python train.py --experts_per_token=8 --d_expert=32 --batch_tokens=[32768, 65536, 98304]
Below are experts of layer 3 (counted from 0) of a mixture-of-experts language model. Rows are named router (the router's row for the expert), up (a neuron's input weights, with its number), down (a neuron's output weights, with its number) and show model dimensions 0-255. Each number is 128 + 32 x the weight over its row's rms, rounded and kept within 0 to 255. Numbers have three digits each.
Before each expert's rows: "comes after" lists some tokens at least twice as common just before its tokens as in all text; "comes before" lists some tokens at least twice as common just after its tokens as in all text. This comes from a sample of Wikipedia text that the model never trained on. Tokens count by the router's weight.

# expert 44
comes after: " |", "|", ";", "\n", ":", " in"
comes before: "20", "19", "1", "2", "0", "3"
router:095190072146063132124065145157163160167121123140077122060156067030126130106151137189076130080155122151147084109149141133123133188117199133095164114150083118104132076124209144166120162119138126138178119111157138110175137183105132171145143112098175133108130151133121108171088125125110129123141137093117161088135073160164156182139154146079090171085143129074116076103129104120160085121176135102161142107115129171082118139215083117127162127112131220107124138154165183115131116148134103161149059132089104131114151158195094137145084148152136192144105104133122186099170128199062137116145097117084129109136144130157103140155115092153166160105137113066148116135153125131156129170121101114105167192135127111108158085107080154183130154138148100161120160161131138181120095176105142
up0:105051145168114076057125157090127054126148123088089144096113079117109116105121107162121137090112174116142141099124163151128153128132119164078172092200182224125081091171081123179132179092102127105104116108093109095160107122141144110158205113126115125098107192090136123141175114134075137066122190139149173200155143208129167143098117172172149138122130111149116137089121153100149147164134105125147072122136146142133041166175139122132155130090163142132068105099108142113146117073084128130177133131117102118093094167122155178127140116078122122180125182131108130167120108176126125076070156125160113113152142104092132086068130083137185142188110137104113160109144110122082170103153090151170126117140125121180186093144148133122143120128150170048139129164109112113193154159147137
down0:140124133099150171120126091119126131100165113172172098196114162151117123115114069125175064203179155139150159139112132077151095162092115121094125109116169159113118120143156096158163134096095158112154144185139105104116125078120121123131144138165198099129105126138137159098111160119166062107109159143160172141138173101062131078214104107051170051137074086116148148133154075160135176112121080151144101157163086124143102126204174156078096125155155136099173182104109166097155134109104215144165156102154058106151096069154125168107167120133114105098075116150140147140093120137113133125108188135163107136097068141125165102114107149109101114125116126097199112088110093157105066171128117147130117089173122132114148113152092177103185143074151143133165070139102091171082150106136158
up1:169087110138138152150158128192096142164063180160131183083122127088110114172108179122105137134109089135195160066110107151092098212114138121107135091139140163139190173162167151136161110100150126124102074085154111097099126125062116050187122167075150145123111169157103144093068103111073074136148113111074125162075143141151110195150103075107139158126116118126112154091126120108107098157128150120130089091123146132160141094144149085183115052176101175058135126168089170123106145133152138103153109137139138150189065124109099184105137087096159126150081144138140087164162087156105149118116153137151168112157165075102168080158130099137155088120133164129129097143120139119110112184102077144051123114155124132103165137168097050107089116142079106143122181187162138129136076110143110
down1:108070197063137137116184151182089141148093098131168170110139057144142076069113089119123150109130095112096143120114127137090191135108059125151090135129128096134140119099111114106182119128091152133164074130125108164105116145110155126174151151119156167120151132128179149060080144096113127120143085111111140133145153127130117089095134155159090099126175123126131126093049127149151144121188161135140165110165118155127112126143141119138151205123087150183184072075121144120123126190109161149200102066192092124164062037129132093141110143091053171143105139164107094095144134090089091143122145097133151162137156138115136084163166179195153080169134149095090122128126137128122102114151096132081171109185092116160145109069163140132163111137111066123097109106132174110191059107119083
up2:104115175124140203100127165078129124137164133115135084099130141140177134060123163155094137073143144133110135110174123084117177133111103136209126150187140142109179100143134123119155148145097107137091135181156202127143124092145140111156163148102086186138178161160144074111090164114183104174103136129193116098098169143131126155118125162158117118087134136063157100135106166070141096141122106173105187162111157199149114083141098143154083169091184133131149137140177164149138175084141173136081135073151137112092137095194162132086122159133093130094117179142159104107153120122100191068171162150133138148049145116112102082153136094188035102134107142083155113157107165088134110119138169141045079093145127135115113148163105124138075163092139134107160148096107102176143165112147079
down2:135127134150109174123127096086184167171142135098087082144173126117117158107137115150142109151134126115143128129224112168085143131124149179158071094152077182116129155142114103153137130146141087157093136148098109163098142087161091177092161107117093112078161134125146123184158104132089073127190110113094134119108134117176107135158160103163117079089109113081095125145131162150101130156148093168092112115137138064155110121088107119039159069134219156158099162074153140147089159116154130119157122122185173065131140154162135206095094149113184109074149131178170094144084106123100079124093115161121154194096147141132145056100128100154178067145119118100142170116168099097103152146100121102107079113092133125132194107109089108135147106118208159096175123135104162134119157216136092
up3:169138139100179091130158124148156069151182128115198115131162143140142138101105114096049153127149139134151081148093130099199150142139115109093132132143145179127143084109130162161162070103124140193103185059108149102131098155162102163145085127125140118154163067099072109115093099152163120093157124103083199090147119126143146121142114106141195129117210130158143107136105142153045133077121143082112096122077171065160163107122121123103132118138164180118094142082097178149156189156078074100142123113115112159157059158131129081134102164114130161090122110123166127103128096125106161071114111145118167140056145103087176104175130164159132121163076072119160105143115161157119147086176126168132120141173145104156220137127067144157121116165160102148117141097132128209128125147143066
down3:186103148192139146183126122121136174167137175128106187135066123159100103139226125089089130096108132102087092104118166147146118175166181168123125106109077135123088176143157162119121145170184184101192115142151174074140206147125179115086100108102084108179138156127166156144127105140095105161160180139095097168217167164099187132128155099134174137126151120148080182136103103089147166125100147122147105084126091114114088090146158154151118136129157168051143117197124123135174153150140175148100115123172111113131148089140118090106120113082178133112134135197153134133129095127080112122108114135193154118123124126122151097048109115138156111059148093102140117137192125165176136146157142079136126128093042139139159141148116105111166132077141050183114154106135128122152115126136147
up4:129197132128105125146089190116143096122117141132098141127138133130082101075177139166130138148115150123121079064113095179115142160138102121112143141184065110065133122216129137125161136093080109156110096102143139137128146133059142128107116112178173109129116152131154108115090144148081139046091136052120102098143116138078139192186079153093123123124090103045153149128161095142146162131143172115152085157135095142105167129107120149179196172160160121167079121119156179131154127126099146149125118113186155143142066121156139143154184158214109162142145076176169180074149088154121149110187077128149171116155122146134058144101141076165143104073163136112122220056119106151123154148113137149121081137126119085111181115150131087128130138162174098126187149144170133106123117115126096
down4:109119139132108144181157089073119141056161151150101135090158124108139137062154129031154068094135118112096156153131108180111106143141149143183091120146099152147106090081108113134166114182152140154112058092133103111057089100176082129088127179163156137133141111092110076146169117104085107202135116162169138111186125121135101141169132107064097094123138138102147106167144111085161109173120055102134083104118158200188144087191113115139116128109113137137133101087054121112172126110106165102104118123141150128106145172186175096068178124108128100134119144126127143119143107134122137134126151173099098104063092161142152120093066116095102131181086167202137168128100087090109105048129106089105124132111072099096108179104106121148086147174105153154083088140144117108194118100148138
up5:122090150069115121091154153186131125109177109116187130151110139095146135046173138124082119095082135136107139151161142179085171108108148128087140076081107114128130110157161128120036103108180122103089123122084123112101060151102108121152123126158110137125147076107120169057112078143113102098106212121104116116136127136051138060085164110089136103125081093183174143140159118107105192126124106168148139078130098164121110070110125147124131108099162156141165103169120185138117195137124196090162108170120110147094120151144142068191174060105130142091153144130160126090138106120144211122085139115155139106091125114159120116096128096110147116162091190149084112166153164125073139144065184133136099116180130214138110128148106140117123125106142063119141146078153178120098078130141103
down5:131061153126135138109170147187184093140157099158072120096136077089172040140160175140121082099176147124078125167130146123082100138126105116102154094112118128141127119153147137144240175163146115078101153143134163096140121125148075138113119109076098179128136105183108131120076085109110111084106118096137150074087116090122119088130140123132113197144081157121146153102111076093129185111134114094147092121148141151114159093143135158143155152163112095172101154108128144118111141150097128143136124162118064110153141214140142100143123092143193122175127127182068084126165164154132086191117170201122127095095105158103138145103178113102170107119122100174075142186160100137142142152105144171111164176131116171203107120126093113091100142076111143126094137161161109177145055112105213
up6:164111181108143110139165186178074122150146114139134138179154116132144129070089142116181190145104160135196186136086109142118129135096142083058152133125119079109121170107150104182120152114087229109077119158109159132191125182157146090192109173167139134111153113173165121118140168090107138115147145125106106114125130150100130147088090155143130165132082143122117134111165069152114140091109136088126094169111044110134145185102100167120130185147188173123149187143196146136092094071125141147177067066077056130118077151144107074113166115117180174143147148135139131119112212133110082155134136130099175108108121166090162173098111155143172101111105153127105127147061153089136151118099146126102156149103122124140153198114131106116121134104103088122133077178150125204119121123134131
down6:148045122122139114122086163144168160149095055105151118100051131088113142082136105147108133118180136164107182084095125079090071167131106160150088108112118110126225149124068127075109122087163020134150124156160177151123123092124124143133085211125114169208125143083172103162122095164089141126104157130137139136134159139177111126161157144120210093125159134127141108099097081100134163150101105158103150142170154167114130112117112137167163167130181122102118219059119135111140085102162164097153103160148110159151105139146155142083156145152127089083116131104113118089127085141155173100104100161179122138168130096169090122121147110094110174122157179091132054095148129092137164140099093112122150157101112104074131096156108136095077146145191136091148130202139149104133135117103127
up7:130102143091166145077151152193166075116131212120139119171190128139157149092041137179159144172111141114110106132123101165136121106158104143129102128140100132135091082136069158149122131109130173144059145118140114089145090110148135093094149129179093100111181187175149099120169152115082093132090119131151085143130116083099061141164173126100097136123134093079143198123157126161068136198131120179134103155095158129132109097184143218120151124189061116093071120117124106154120195123147143171161181087135111134138109085148138092161044103153168121141103087175155178120090088148043122172134076106116103109130099084135147099144134163137086152137116165165143168181119103117066111119138164136141157117069135106142109130089089100126103155142097160152158176116111164123143143096115134
down7:078101132146188121140081108156172108109129145157148158141167088106147114118144121070076178153075152140180116138073164091080127085095124132071106179111112114086137081144135114119103139108114192101131159152172098176077104087191145064103157136145119132147127072134141092179099169063119155146113104115150139133134183141142154094091080169112094207132112087157045120099097186141124094138152129152114098169161104089093150078146160092116133164103161167132102132179196196094139119101104092129067171159170140158122154128126166152165149096131147112151100123157123130144121110181124100112111104153161159118114106160146133141173115185157110114107122141204075080087113177135090090103092139061097163173133132154099187137112123142123116182197184089139129120129088170134135172107119117

# expert 14
comes after: " ", "20", "19", "–", ".", " ("
comes before: " |", "–", ".", ",", ";", "0"
router:109108156109107106144130147183114140128114123131147115105147143123169069087129118153105104132113083147136129152112136120136091198117121138108184086185102163116083154198166167160148136105165191189126089154162114125104103151127159146172115175126141123142122153186138069111106116128104082046135130087163133166175150110170177102133088075135161208127132102142097129112179138183123155113148078177067118152105144158146156159174157170132150130120159105130157107167114163107090153143148169103127115184149142190160140168177145081135204124133137223159152099211105097095091097156131154153144093097077172100095152101108105179170116152168106176128121113127137119119113148119175123083193145179138122096082163073090132158107118132118135133076059142156143144147137194150170105158167101
up0:114127110122163154135071170115074154112199076134091195131164138115120051100114179119119153096135107102085191112102138136121216134106147121129182154109172131122147138161172148158198165067150096103099144113133131078069138135115159140153158111103102096126092169140126103107124174178095128083146154095090152129084091149098193092097119175119118035175159136134091135134088107088132114186080159147106112143168121109071082175123166153143189084112122127143126157118183153163097107183112077178091159065129164147073168081144142134157081098116169128150122184094134139097138157083075137183149133098131097078143147087108086158126129140125117109202175155083138107150159115086115143111087115171117100128152063151095133116123125157123154108109161146087121152166161114144148103131121149
down0:189144164156152105179144163133149139069110139138147143132121111167105108165145112068086101136165134084113131136192125125130027178097156114099101063142175113124072142083093111117119154149174093173134133116138160136140196103187155090139096121100064169081141111143123098107146106070143119109152141151144088072092087123106074181116152115128205120127101071120168146134087081103069098143137110084098098115136130090110186126101178097119099190139155157086136126113089097096156089107135139090065095141182130094122142102127090107147203098111132097097073147114119142169122064102151119172123151163139130175122130157127103154155078141075138140175099138135124092186100106130143149092128127086158145080158138151089212080127099147087061148115090112123078134138130144131077167102135143
up1:163091130200142120171093219105161071143152145122115158130155128131125121115135191135106111120158163095147138077076136112160155117170113122098182122212134172113159077115158113117116095096074109193126122119095131116183101146110132052102054136133145129110135138137045153070125132175124144155087085113130135110126121115034175114091181103128117143130168103160124115143099190112094131141108154099148139162143158148125136130151145146089135129041101156117109087156159176105174160139113138132115111166112146154106114161101089157116102185152135139167100113133155165108135172126138098150095144137134129085094101102141073121070126079097103189056166165151106149145133071098130066080075168062078120112186094143112129064128130066100159144107121100100133138136112104156134167068109158
down1:159103105121122058177160104095093129098051093145126187138104113087152152109135110103098115139097126151126157152093118137092109099139088106144130105103122177139127141076145117112158159118161166082053129152188125159142197131117110096094142117080103135147128117134052113125123115070162050159154157174154146108152134121162156096141106127120165155069088149201117156159129120162199200113167180137143156112129150053129135110145088080155142111094135155122101144119167130107125177097109069093133143137124176095185092106115097152059123161145100165105107151133152078111179136178156146163121155127107136026091175106172101131155140136149144116131105137108090151119073088131089160161110115111127137189158133140171135076125093106148113114110166088086050108081168079052153121129155137
up2:123146130111139146113121114105128114102121147170098090132097114074084119055187131126114107158119121146138103126136115114117125154116109160154128154159184128126117067159106153161128116115155179154131123176101180124183141084135147164126163129141108157116116104138116140158098192139112095145150203091164175110118108102180103119105122159087116081127127146090129135100098165108182164129097146214168089098154152154144152142207127130106197159127190071090068107171136128153125084074082151141062144136151113075118130131097098124105136176143109086246081090155182134133130125204119136040138176137132141146195131078092078165110133118143077117118111088095137176128139117162171190114076166142124154147103123096153179117112107113108134144179191116133161137190179134156116110098119101
down2:118116145111095111120120114126109180117132098163103098178154115135147106093112117163109062119063134083095124154164147174095180058095140145092141140162094117135124105109125127103089115127137138134117114088170139056072083143072177054058156114113136200091123098160155111126071124107180123133087067094079128107164103108127117123120085117084192130093120104141151119102150107130146184089060158092064124093129105117176125162069096109131145139161080132131149099106100120126138093130091170133125158129105154169107151149080112065111152097097082141104104163159170115137092146099144142145142119134098129119094148092131083099133169129121193100135175065111142086107134169083138066198120141152131178130119175104090125123071174155122159101137081115134157132084129201124074160122214196
up3:110141147116141146125127064142040134095156162055173112122091167143149106155133154105146113145155098070067118132132141090170115158106106138113129122126100190125147133231112179115126115137114128105092190135124182151146109184133102141128145120142147128114136094090101160138082134131168101136066122147131059138085120110029199116157116149224110127163161118151092081145040145123116173083115152114154122147145107107166173119154102139134099148135091084180129167095115121158132162179182102148146102123122116098142153153092158132201118148136074113120174099083085138134117141119112106091111114095159118147086129152128137164156126060085091134088110073106160147108131180144162178068158173146095151172145138083075080153091167145136136137112111180076103121118139144117176149141102069
down3:110140119136123167184173150169165092112116191105132143122124109159150148149149111138109083088114161175158107140154065109147144155088111163112116110102073138114206180096084118105115120099086076097090161151133096147130136199155186137118134162162119125161142129129102118135113131108151099069143088141178127164086152058077106112095135072160141078165113084140153149186139109169145160143103162095077151103080155205127135165120116067133090215121133065102115074148102056170104079146096144089169133115050111120149062135114178136132177097143158126174152131103131128156131118106119192140141101150107115164109181095129118145124139123154130105138122136132128154095097154140212137156112111182113109098120093124129101156144130162198095087126140192104193128065165107090177138103110134
up4:082150160166066111177126107106119059149150080117146139107136105141072083125155103128063133146131094107113120086143093108138142119173156139070202153137168136162188150125105116032136177115113089133088104181131117138131083143098075139113155118141164092122036116130189154137106138182142137108144099112094118060136108118163085067135136125097137164100095093109086133184099053142115147093091115139090148144142177125163107203103125124088168166151121132165102162077096111128106117158138129117143081099133117140078063170152132089168160145129117126133115073143143156124159169151147134101136126154145057163095088123082137147144114124109134115100127108033198179081140095150084125177148078097106097115154131152184167083124111136111162110085126108133156125081112126156173116093146071
down4:175063154128171147164121178096151042141158088169131111079161096122097165090046144095163136221121116172120131085175103136106150172156128095144121132174157145152110147128135147125189129104117163092146125115131133154156127106095129143112158131140144157139155108128141082126078132114127131104161108084151087120159102107117155152099108140136181148140120144104095162178176153150120142098158090168017083127087107114144104118110093167137171098159170113077084157145149178121118214095120126127172137077187152136082077174154131122129177118085112133167163098081161120155168132093148111122179097171135084144107158188123064127184107205099128161081183161119105077126151131150105095207128143099127171158152167135102123124106134079066128124122106152116126122104122151179118159120096160
up5:134047104160116137188147153122175182149159147146120122124062161075133127173224112103107092065112137110164193149053111048093124134079121136103109135136148085163118136178219105128183097139131122121157127063133108052134093152117140092174135137138168127110126144158156155154096072069110124169060109120096106105139154136146218115098121146092103109178143140078131115098131159080114175155130120128116125166187110077144059138101081100109131130101157152159097119130105136139094119132202174100106100122135080142127091102133146142114128130173114131070108159145119123116147148131122170098159056131146098137141089145113185172182123107111149133090119074118107200153092144141103117158157141117086132147107098138027134136103150126081126089133102140159125121178106109114119140132151126
down5:136074131132155154119096062112135088089090088137101142115136100088189149153127152150142145175172123117163143167063115109129128126116115076077197180118146130134094112112109190127201129141122068149148105043112123105104089147110127139147143134128143142063104134104157109096100073134109148140199145163102142165146128173105119102000151113184112115160117110096139139130118085084145128106100151057162182129155168121090119131092133109129082125145094139118091142139110135108109107139111120106149137121116186115130113129161143103150156087108153142117188097168113093203117139137180118097121137142096177130116129217058132122152059119179121131188140128180109154149080184124157182114144129145076154174102136118121139151092114139160109115157058102105143108054144115101114064138129104
up6:095123140171155172144132170184085066142090122111154122151101156136098104181115109158082098147110108220124091082190142089140129179152147110107124124143087118091073130061182090143059093106087118128141078071109060132117124142071147123122164112120132093143087124132138125113107164143157099096111092143067117144149084136134156144159140173118114064133138137090124078146109146092217097163101119174170139181139103158112099070132165161087102126146144135118102169105175133096135150153133181124121092127099110129098156135118099161198180136149138111134072099112159166131208143078114175086072166175156139135127138104118154129154181159131138142096131151124152123168109111095065134104126131131123143100093138050118131131120143156178170189133153124148111158084110037149161094160192108
down6:127134092119090143118188118099143110064117099208132099129044112125149139147094166171062118170123140154115142125176096123121162182146088105146117148110115058117094117140106120165109146110112114141117134114137115172131099134148138100127117126089109150148083119100142151091168143148150128125158062174131088109171157051106114124193103171136135052098096146143158130098165137110104173116170152154137123132116106129135120064150142153110152133088151065109108192143136146103096158125069171150076084164087116153177205107118148122116095082131119075141088191136095125111190157142178128161104075115129139180091147151083078134096067078137113113132127114132135135187136169134134105132103104214159187127076150076158148185110135127135102125116069082111106123140020085119165104141116148
up7:132132155183095171149162098170110145089116078175177117142097146107045086111143157085113133173122155117073133126131108133127157170127146152183121095159072156164155139162126103107080101066133057098137124129164117130140121141112132162107093160137080152169154077092119128140119096113155157101128186130125157168171186083154119110162118136113147127106109150177128169083125131126156114116125136153195116125097081099082135091129147121157109098128145109146151147134107192163125054150085110096166135133131114148095092093143132153176158114116103152090163138124122161086141160101138134129084137134151053136136133062168127090067189119138118134129167155105099182095156097152120136113094127093131172090180136131052105085134121006158126173096171205087198135169100117161143049127123073
down7:090055210139163078147153185148086193138128146139174124166105140100112181133081156141192125111106046133084129160103113098121127103128132148167118121219207179121135154140161190145129168103189115104141096088096090122167098092095142142150154158190123123098107136117135151168107124124137127135135101096144105160094134097177118119152133136153139187124111100154084083124114124166096140150149098195175143118073106139118145120149099136099142222131132033145148153154132106169138108033104106134117077121094165112209137066145133134120163139064107084126085088113149110106102111121139132173080142161091195148124158106118143147106152122079152104152106137118118100104162133137143151095104173123136097126117134133113071071108149110108107143135154093123124165145069125165140072146080100

# expert 12
comes after: " ", "20", "19", "–", "18", " ("
comes before: " |", "–", ",", ".", ";", ")"
router:156100186110149088106138146156126166124108109079150139155118152124174070064122145172091098154152129168102150143093150089152057188106094122141133113190128188116089122160117174153142134119148178161124086176147103099147095143112142164145131118143114150134148128191117086137130142169119084094147157079166105177114156127145160105154125097135161151133120115116138118112147122147079163102136137184104096166114165132151125105139158168128152138123100107168153134148123221084100175148163150121137134157180114208156210165143143093136160093184142215132180113198136088082122094103166081174177080119122193123093151111072080141164117159189066141149066098123154148055159149127156135096156116178151116081110143086085148176094135161167127132094097115121139145129116162150181132145154084
up0:192101136159156142161131110129092154132121131084092092161166138140120092093078108115094144095128099103118119124113157121089115091121099100128118122123130075075086148106107100131145133110128114113144067079179170042124140137108153117075114072225131173040149114098173155090119092116139110144118143144113112114113158120102090119171145155086089095081161061087069134108062125093169139138133127108191140120086078110190113095160129129134178083142093153143116141116127167117137114131124070183167133130154143059140083123091161188109116117168174154089191134117077151084203174098148091136116104140125099119099125124156108040079168107081152167132096118140086102097161115142127119089104153110141125166113101133125118097160124083116120151111202191114086171102142094120168094186153101
down0:145142132096150160111119144139151083066127156171137171175098138160164125115120109147122108140143152109067133105122127097098125132209066141065112133168128146087107056125151104158160109145115099155064107137070137176134146141164140127171102216098176113117099143154131082157157088148167120159161205123128210180160146050108097169117086124167185124157123123107163136101092171196059141110055100076130144098090119099122121160149136149188132122156181086117074151142119105128166107109133129133129140145102124158111115137109189094155140087117133124156187131069130090148109123150115154180098129117129175138177199100106169153171097158135127115152104125102140078164103161104174129128140102146157166178091172115128158141124149105154131135168042146108134097100139150135084095063125176
up1:150111146124136115155123184129177132092133166100148108158133156087066164124145113088114092119114139121098119124112124123148167160137116200161137160101083086143138169126131148037128160129096140113131142116055125133159136142122123124136125092146183187110124180076091150087083175143110174144152146094086124089175173221118135120164135141110119121132175155087179178133098090069129104116130171090184128179141105178094087142099133115151192103120070103165099149100093153126131121151164118074124143076084145123168157130215117150118129117200081131145139144175151122121117117050171173162109165155135070088111185146142176176108132121145149147110148134127163205114143156128144137159155124026123114086119123127124155121125100096128100188142127094148133222099112070166132135138150120
down1:159117093110160106192115093167136142133062172146143145099152136140127088112066136111215138086174037152083091074067084096144142103122108109112157120129152145097123106099131201082164119098135173148096102062086125070122109134100060147103131101142114170130113143180130148133134136164104132124080134123088122112095109129161172111166107120117162115189161097096125131103096071081136140151092091126116151098167177106088074148114130112110074152175129172077105132129144097105130100130117083114132107120114123176050148127137152223130137090106154084124078178163133129096126156117046084181177114164124097210147154104140131162087064134139134179146162165113149140122167121144170122124089095144144165103118121147144157147127115129121187114133150130088100152178102127207112092101108140
up2:176144200150187141132146163084079149110188103139142163112139080144153123133137075097113116136085127141124155143109154086165141147172134129125131176087169157171105098090173124124155132090139043124147167150102119086074144125165068124077185130103212148135105080112139118086124107128135132104092127126129132104078129055073131157101189145118111156117131196132148138130143102109115163159157112111048124077153129119114060160096108105128084112115112137134109139155099131139131164152101096108113200133186081131142052136162149103148108148121127107107135082138123123064155097096113174105144108192137130161046164111092207131114176086161136103114148149040151197167096073160129101121085120119114100098167137181105168100094136095093130140139151113136181118161164102139128162083109119
down2:125147150150095185145107122147138114142109054070072118092163106108192151143115106118108119104053123184139102158142116137133172165147136162115113193120125120084155055089090133162107077091095103061180160112105221189114130115116110130100120145124147165145115147159102129092090154121173125125142126124111149138157141108135091045177132152120087019164173179176092080144107090130197158146093151118122146104146182166090084101118150088076132118170099176093099104134124162087107113130154119155054122117166114151157127139082095122088098105119126084104104090139148164092096128171183179174176148141154122093153127102134088103108124127150116165097139127121187121203099079120078104182154119114160095175150138154142135153169110154138103089108090142115157084146126096122105130153123103
up3:147112164143096169118118152141056091071171086077119091145114095139123128148155134150138142050180066196179137122136149113160119095081109114125138164129097131116112111079147131076151103127134140147065139129147077135170176130106155098106162101097133110088078148148083137112127125170166094115149102093190150103121149145092114163132107146095128134147145144161165129186142121129153153145130147151112166138154117112113112118109158110083188067061120120153169110157139063085124124160075163081140194134094127122051186167065158118111133130097065152115169164173135115119127071105104225115179177116122112134150179108174122140049131143150104177130059133153132115150168133156170110156145106123136118059125136104128112120164201095164112134058180139099129118097134186108129087149169115
down3:102116072096071121136137112115196122131116152153144149176126109088094086176134158018127068128093125102066099113068067179155129047147161126156140123087111162132166137167095052115162176080090068180065144124082136101117163122173147083125113064061163137121187144095148103100157111122164111124108110179138115096150162148106113117112144138064097146097145095121204132097114132123153097103134196110148054110182099107103102169104121087083122106108140137118156151131113117131116176145090148107156073095129131081136092111120148155123121146142095125098110158185149088121112172101134139087146166120123133088130112097149135091124130128108136112099115163096177142155144187086147110106122148092073153141084151114139197152120118114071183110162120123132076118161113152052095097128125109
up4:102142088123146141119125125146121069099076101122115079132104142098153098109126169207151086181165104133103158129086072143187213146059178133145178110130144145144108109142106102134083114145090217136160106128125168132141090141068073118122153152125156165145123172140142136099148118145133166142142159129166063157071138166094143141093117145101134112145111138116118124134094172112112156127095175127108100145158164199154116171104108081126139109140182176121095180132181124135170137154155137087146117164149145073103087172132127135109134225153157162104098118104196106146119110103105088089155073142173067072097081089136145066091126144204114115121115139082135129156060102138142131163156127176156088110143151104134186171141115110126081169156084127118037104114096127107172136158122091
down4:082167136200106122170126154095097130104088146139190119106092116133169169133134157142089128175157089075149130164128102113103133136095150110082175166083085135087089121162062136133132104187146142133131158118129122169073162074155117089108124145061122156054113186123146219098181086139078118107113168094133128140120089123143149143145120093123071114120110079110074135093158157108114072138123165143152077147140133094142130221119157151138177121153108129186102138127142083168140171108064100127111114115093124138132159122084107148091090122150141131173188116159137092105133145176070171149155219074098122110145135153155115136168142130080126144119098113140207130087144098163111101145129115148142100105154108100135066081083107094164147172135123201150074183161106082174147130148117150
up5:106104119161137026097143115139136087108170138112123168078173093142129126163113097203131163131126140151127119138073105119096114161131173132093140095116109138130174119106133201086073140118142134163172202152145081100164176145070178115196170099234099121125119103095110126159150128114174143081141114139108054134096113172039133140163148150087076077134105148120140195151165140146148131086140179089125132114141161080173113079142101118133131158163124148113145118124119162117134174147136155143109079069081111086158203148125139165146141097153134137109124096189139162111062098103077128142097132171193096106125099065155132079163160119058175116146118157114134115142104103121166118131127165155131152104138119146116128159146148092110159085169168121174143166119100086159141127068123161
down5:081129142140164108174133161119153169080142104150169142173123133176090127181225141106113120136157098128088149162084118152140048128128103196155135127105103134069041173122146095117082118155136091133179146133096155089167128122105135187142130083152108166131077118117117134106096054158131105163038132075115119090155145145101119143150121149145191115153125187178117152086144151109111153125130160128133113131152102149110159116077109129084136150174078160120122160177114147109149164149112069098066188108060102155132104124129111095103136092176167137190129068142153171128107128165128034186140138168131123132167124080114160161110137087110111131144110103068116123100107154171101094118108155126136177122172112139184101051175133140111191104081177103127135115126163126128117113121134179
up6:102130141129110146159150072187128122112115117119149078117212139115108100093110077147093056122095136172147120125181147136153109158187167157136085106138091023076137129117187068167109089112135109145175139144050141133132151173119143127118129140133108077123101125140080151097137128114124102148112083141107066101097161142106082190120123133050160107154116159139133101155157141139143166120118173122083158092128127101132152148085109137099119113102126115190137104155107102123103158097108079101127116107130149150126114088146121126155122104184187164212141087063103120115137179076162135113083119088172044111120145141134049095142121113150138113118165156137134098184130149104135145110071162102063102108097129140170096097141219147102084118082067090164116149115108186119151123116064157
down6:155086114107157152178093141119128129096107114144099102190088119124210169206142153103099141081133125110120096124133132113135144147156144156082126139165113056159112132197108072144138080114178143073162120182186081158057173110105126175129143151125088104143103145175111130130104101114096180117097133082130102137151150133123148069124128149112164162081139146110130143111112103108199117185106111149159095065122081122119135082126127116098116125111163084139101073195129083072084099150025189104121090140171096081083097150177139159118145169121118158143146090087175119102142104134120131122131150086109109143138097082143154159152141107104164094134120169147123112090171076121144121119198165196157124105122121132118195121121201159131170106118125102098130156147188098133194125094103068
up7:140073086118126152097117127160148102145126114121149152172109110138122104052131148134127135104141138173129144135122146120142180102108175139113152149136060186105134119094152171156103111122147082136138106086112118110075141096117123145119135135098128166117120083101133129136155066073134141069116157089124159138113097148115120146172093119074150130139144092161135098116117068105093176078121134152142076162177142166116080122133138074113162084153136127158102140075157110161181151082034149141153123121029103168093130121111161130104143095129103159148166064060171148086137091135081152107098134080152117163149140156132116099098142144082080116140197230151210182102153149154115105078127060138137102103120095180130219082157130124103175143169071077132144139136128152110113084178073138
down7:110156150174112097187164192077132119136142039110161120109117175107121111119120133121088124067115121157135156113103105135107099165124139133149148133088162130163157123126155068122143118141120076135112093113095138152163079155085148148116135156112170173123092163127156128111105143098069124142140127131122120162093167150135162107139145098120182183086164110124144045070153154127151144122190124125130130074130115204093123124107153151171162117099146072126103139096064143146108119076118089164115162164161111156114155162081183137088146058086067075112145145090121164082150139068128119119136153076145176142159125117135112151064164188155160135100146101147136106110162081152159169037151190129108141084170122111072111133131146158123113195129097134168114063149058201101088125081075100